config.yaml
num_hidden_layers: 15
hidden_size: 384
n_experts: 64
experts_per_token: 8
hidden_act: "swiglu"
normalize_top_k: true
routed_scale: 2.83
balance_bias: true
init_std_router: 0.0312
lr_router: 0.000528
vocab_size: 16384
tie_word_embeddings: "early"
optimizer: "muon_variant"
batch_tokens: 65536
max_seq_len: 512
Below are experts of layer 10 (counted from 0) of a mixture-of-experts language model. Rows are named gate (a neuron's input weights, with its number), up (a neuron's input weights, with its number) and show model dimensions 128-255. Each number is 500 + 25 x the weight over its row's rms, rounded and kept within 0 to 999. Numbers have three digits each.
Before each expert's rows: "gets" lists some tokens that make up at least twice as much of what it gets as of all text. This comes from a sample of Wikipedia text that the model never trained on. Tokens count by the router's weight.

# expert 49
gets: "\n", "\n\n", " d", " D", " Sh", " K"
gate0:493508515491507509502512475510487529547519505462480496504489535463457461529517502502519500453504503477498491503528515482515505476500496470492456476521483500449506475502468532476516509507527531503593484523514484524471509488548518473499489464478515480583509468479489487512506481499512506504468492444441496531494507512459515521480494485492511525478481489502518493512509552518510560517514
up0:440484499525523465525506530472481548519504472507476500480512510480542502512512520498449463482575489478488495481511523525531513498507472477507491481483522494466536552507530536462522476544507523516491497552507490519490523524496515516495498522481473482502479502498482530520473522488507491461463497482472488475496472487504513484474539548494466513493504512487473499504564507497550518498482

# expert 6
gets: ".", " h", "a", "\"", " m", " al"
gate0:487514490508521492503526412518503499467478440450511526485493502539511520501443501462493499487481551557493494498507518494482495486510519491526489505518492482506491488495518438472499492502418498515499512509471508486525487494507514490506439548501501496508526540464500513491496522493487465547468456496507491484518485466509491475496511526473464528494550496481478474487474480563510524517487
up0:513523486519488507496457504479555523456470466492485500468489494508518510465511512443516485501515479461505462494537518488443501490478472483518540468534491501512504474537554503500483512542517507512539524519489480496471499487531505505506485504482469501547535487536502473490510450515542500468459528528579485487492496496503529500474494492494510476454457447494537466517468498517487507503452

# expert 8
gets: " the", " The", "'s", " of the", " a", ", the"
gate0:468525483477535510469511495484487487540510515506502446462477543475498478508528512532492512527492555517472507473506468514480493507523493534503515483497522472480508546460510483476485463505497490491515508524498494540502504478513535474502510494487456502476516532534464491493463553546515517509512496504483543466513544505465523497503515526481470552506508503525504549490503503474460453503481
up0:529466453498477480528460509497467536510514482470479479464483489531505522514514484504498480565532518443489502530543533493470541488484499519458474453500502524536543487516516483497488477499479467520500548546526456489510498491515528473519494513523479506504507541460467520534501496488524474480498501523490525469511497510513496467477489507512482488494492483526494482548493517487504506451489

# expert 9
gets: ".", ",", " of", ":", " |", "|"
gate0:500480528521501504538509497473532493491484502521503484495507520463519454522484485558487493507479476529477501526486491502509533482479500535538441506534475499493493493531484525512513507488580492525485506452514525505484511499501507497502488468476509526559521485489448484475557500552505522489458499492486522519515521508524517550447470496532510508491525449480460508472442450478532521506522
up0:487520484525460531508462531526514543478524502493537469522518473478478475509482538534553490493520518526477498540522515528529479491544515502511539547498463521505536475505475479479551530483491533480462537511525493509488504538477505552496482498500492489512512484492495506449524514492487543461572464500518493516503488509475519512490510527503522484530504516510478504473517491523529484491483

# expert 53
gets: " in the", " the", " of the", " by", ", the", " to the"
gate0:474524496496484483517473465497528469477524478477497517479513505531511520515502478520555516526481531524541512516451520538525466528543511538517515514524522497506467521482482499551488535462474500507483540519492505505441495497504486504486529529511480514504476500518514514486476512468487537513510492528525486508472501452517504517504485472523481518508549522504455489484483541512517497491512
up0:476511497493539516542530529470496500483459484480480519473528500482515471511514533499530523517511518501502517485462493482484451488501470525469493493504485497499511467516484488501471484503523490506497556484482440457517455510517470507455511511523525482512493517497507506540505541467540509484505511497508519534453538527520470523504474493489547462497516469473501513446491482491494449482525

# expert 18
gets: " | ", "\n", " and", " ", ", and", ","
gate0:479438520520549513522475508467475479506542500497474492496518508511475483497508536499460494514496507442479516527492538510499453553518499502496527475468525513487498503504523492458501532507521483516502539501494496507464518495515495526544508503489515458501457549482552504468509468549541509546512459510474497477520528526502521499490482523505472502529540496479499492489472498519513503534475
up0:500512524527518451542485455478484539496482512511513493505495544464496477532510505445466529473507478489489483469512501501512499479474524486527453492504507486520527495562500533531568530501504490501489482498497524522510472476469500516454475516495488479550501516497458531533451489524497454488510500509452560496527485439493492529511501512484496506508494471509513494534485487530478517507487

# expert 61
gets: "\n\n", "2", "0", "3", "1", "4"
gate0:500511515489514522495493496473487504494508514461489500487472517493540503475501496545514500509488430515486517535481496500449547478538487525467500540498514456492506491510472480456513503527499515482449526517536494489457494493492527487489500491418503512518484486487472473446479472525527535467516534489487480544476546503528494506486449468510533485546431532504485476500493492464541489471470
up0:471484542497457511491524504512530546544505439490474486543516527506529509489507481524538483475514506519455502498508531477534540483564494531490515475476529537511510506520455482531494492472493456480477476506487491506546515517526503471472502473505499545509540500491507500476504474472486506502459510526474498457496492528512508527535520541470516524508493519498509453479461464496500530510505

# expert 54
gets: ".", "–", "0", " | ", "==", " L"
gate0:524502454499474515543493531463509525498496519470495489493543488508494521517476541532467494487509463469486474513479517530473470503517499525474527483520473497480470514469528533496513504466469443503526496497498494524439491509476519502481529499520530516500470452528490530508479478515543458494546508517545457527493482479574533491452546464470509526512488490477494508508505552495509501489504
up0:494498488500520527468494492484464475484486510502483481476508489488560520501525507535509455460530496478447472442469495491520553504525481480462503533493506499525498458479533486495530521515545472541537532499492493515490484531481478512493467461534450517552496538450485508487459494483514481461520472506489469481517463478526539448490518497548519490470467500522544468478526520507531489500514

# expert 13
gets: " |", " |  |", ")", ") |", "-", "),"
gate0:500467527496497530524504494489496478479487465489504523475492492487477497490502456498455484494446515497482516467526502523498528508503459468482505530488541492456481470510454546462520483515546470508438496497536532473441495495452519526473487503515493512509516490480506508493474495484484535500531478502536463481517498476511523486534445495529489459497487475527492537499510489513515523548512
up0:501505473483560477504433501440489492520456476466533519476515517518499504477491447474483505466492520510538516515493477523503529503484500462491526513494517502515489482526511490502538504489494475507491482469484515488492527483454523511470506496508528460492528550524500508532524477502521490494563479423492518517507525450518525508533496519511436481512546466498559509491515509474524511497516

# expert 46
gets: " | ", " ", "–", "| ", ".", "; "
gate0:499545492443492455539545506533510510532465486468576454467514472533499469508535491513489510509539483512453483509504500522534490478475478527511496484534502486464495496504510473486502487499474480490495475465467495475474502491501477495476533517512535493547488513483478488508505512461482437479484500544504494485478540495507515483482465521516494475509499522519506495498515493468500479514517
up0:509422489464502504489475464499503475446554501491504499483515496503511504484488538492518510491441523481477501461471510503447532473512501538516503493482567470463515534466494495515494502444512490519499538493497474463496443502508540462474467468485485510492473531481501486500508474511445488514516531493474487512499492499500472460485485522517477523505448501482501459506477523512486482493543

# expert 60
gets: " a", " the", " The", " of the", "The", ", the"
gate0:494504486520494484506523522488492494490535507472500481541478488527498509479564503472503511516509497517520523542492534513501476506546502513492479512525488527473508488496499524506488478467474495521523511467497481452510474541509517498535535497489495486481493538511477500517460517540495510487532522496497476476518549496494505540502463473518437569448482514543503483520499524542512494555485
up0:495488485471476486495520526512559485526525539477501456486537476478522508486512520557555513548490518485484478488509547492487488464506519492497458504544459526455500524520482485508487531523497503482516521469479496486486478505544442487481512469551521494515475517521491512502507506473483505488467489491487470479522511542515468501445527503506488488558465479477474513492492505460514517534504

# expert 32
gets: "1", " in ", "| ", " | ", "–", ", "
gate0:536483493513497481504461532495471471527498482477532478447518484499519497510505498503528516479507472480476521503541501552541451505480515554504473519519520457475491482516492501505523485480538510521532465523529474527481480475502484476500497454491507453508499514482524524546462494518464528496496475513514480544496489528493504468466463531545491489484517537507558489515510553544435474507472
up0:519524522499515508457507486551467489508526486486472457470555456513476468478496529488517522500493521514513573464508483490448504473487491529467484482481492479512526474492479479521502473527479496527489514476520557454509487473509491517505528510493520476453452500503489521501488463496494575525491514518475509543498472502461537495463536502516467472514559470445494509483508489512501477481535

# expert 24
gets: " (", "\n\n", " | ", ", ", " ", "\n"
gate0:491501505516516513517502493500530518465502458473512489510477486504534528494476481512502522503503520470497549512446491482456485455526516497541463535486543482473482541519480479517535494537507483525524500444465529534509489518474473483465518456524490472494514516492503508502519480511493502474540485513471489495501510488489497511459518512494494525481491522551532539515490486471495497512487
up0:497491465444538490538549514530506503477518433504537535475505482510492501461469479477434511474474469484531512509470522503500499483526503490509494557521484509522532482507478483493489531541483476519453513522513549491471534550508512499482507513496479467491465464469513511543545537492495495458536468514497523481484476506481482478495524495542496498487504489542488486473554507494527514464535

# expert 33
gets: " |", "\n", ",", "-", "|", "\n\n"
gate0:495505495503447471529510523474534503514474487556460464474528517529485503500524477454484504494475473497438507476470508486555499519513498502469472482508519529472477488496532556522475495472491503487506456477527539507508499468504484519498476511507492536536481513492492480511490506513506506511542518526508528464519501516514534505489513522484471493489464522495511468556483474548515538519504
up0:519434490513464462495474459473528481522513501488498476530485527514509513507516494490449533473519549514528495463517486491541468449518518484500483507450478532467495520512538518465486490517492495491504538482499530548521505467539500547495505489504477475478458500504460450493475522566512520496515472522494509523512535563524516513460492431495507478489469509442485547519513464469556482482529

# expert 27
gets: ".", "\n\n", "\n", " in", "s.", ")."
gate0:502495485528521459495482509503520540437522493477491496468496513456526476516452505479526525493538473498458525512506502476516471485489511494484467499470462506494531441493477478522494503520498468517489517479515494506495504519467476528500545531516508490479544514528503460467506458547556495562467537500507484538482525466496477508541525503479525475454519468543523488491450543545487542496469
up0:492497490500471461488506509459462497512471486486461492544482476507528534555473528520494489481490466513526516487504463514529542530503502490498510516517520483508492478470527481550476486485511510489491473461532502484441442498543443497511509491503479444505441493488524528482484475480510511547483476505512504506464475525511476499470501492490528496473462518526473489491496493469531498511465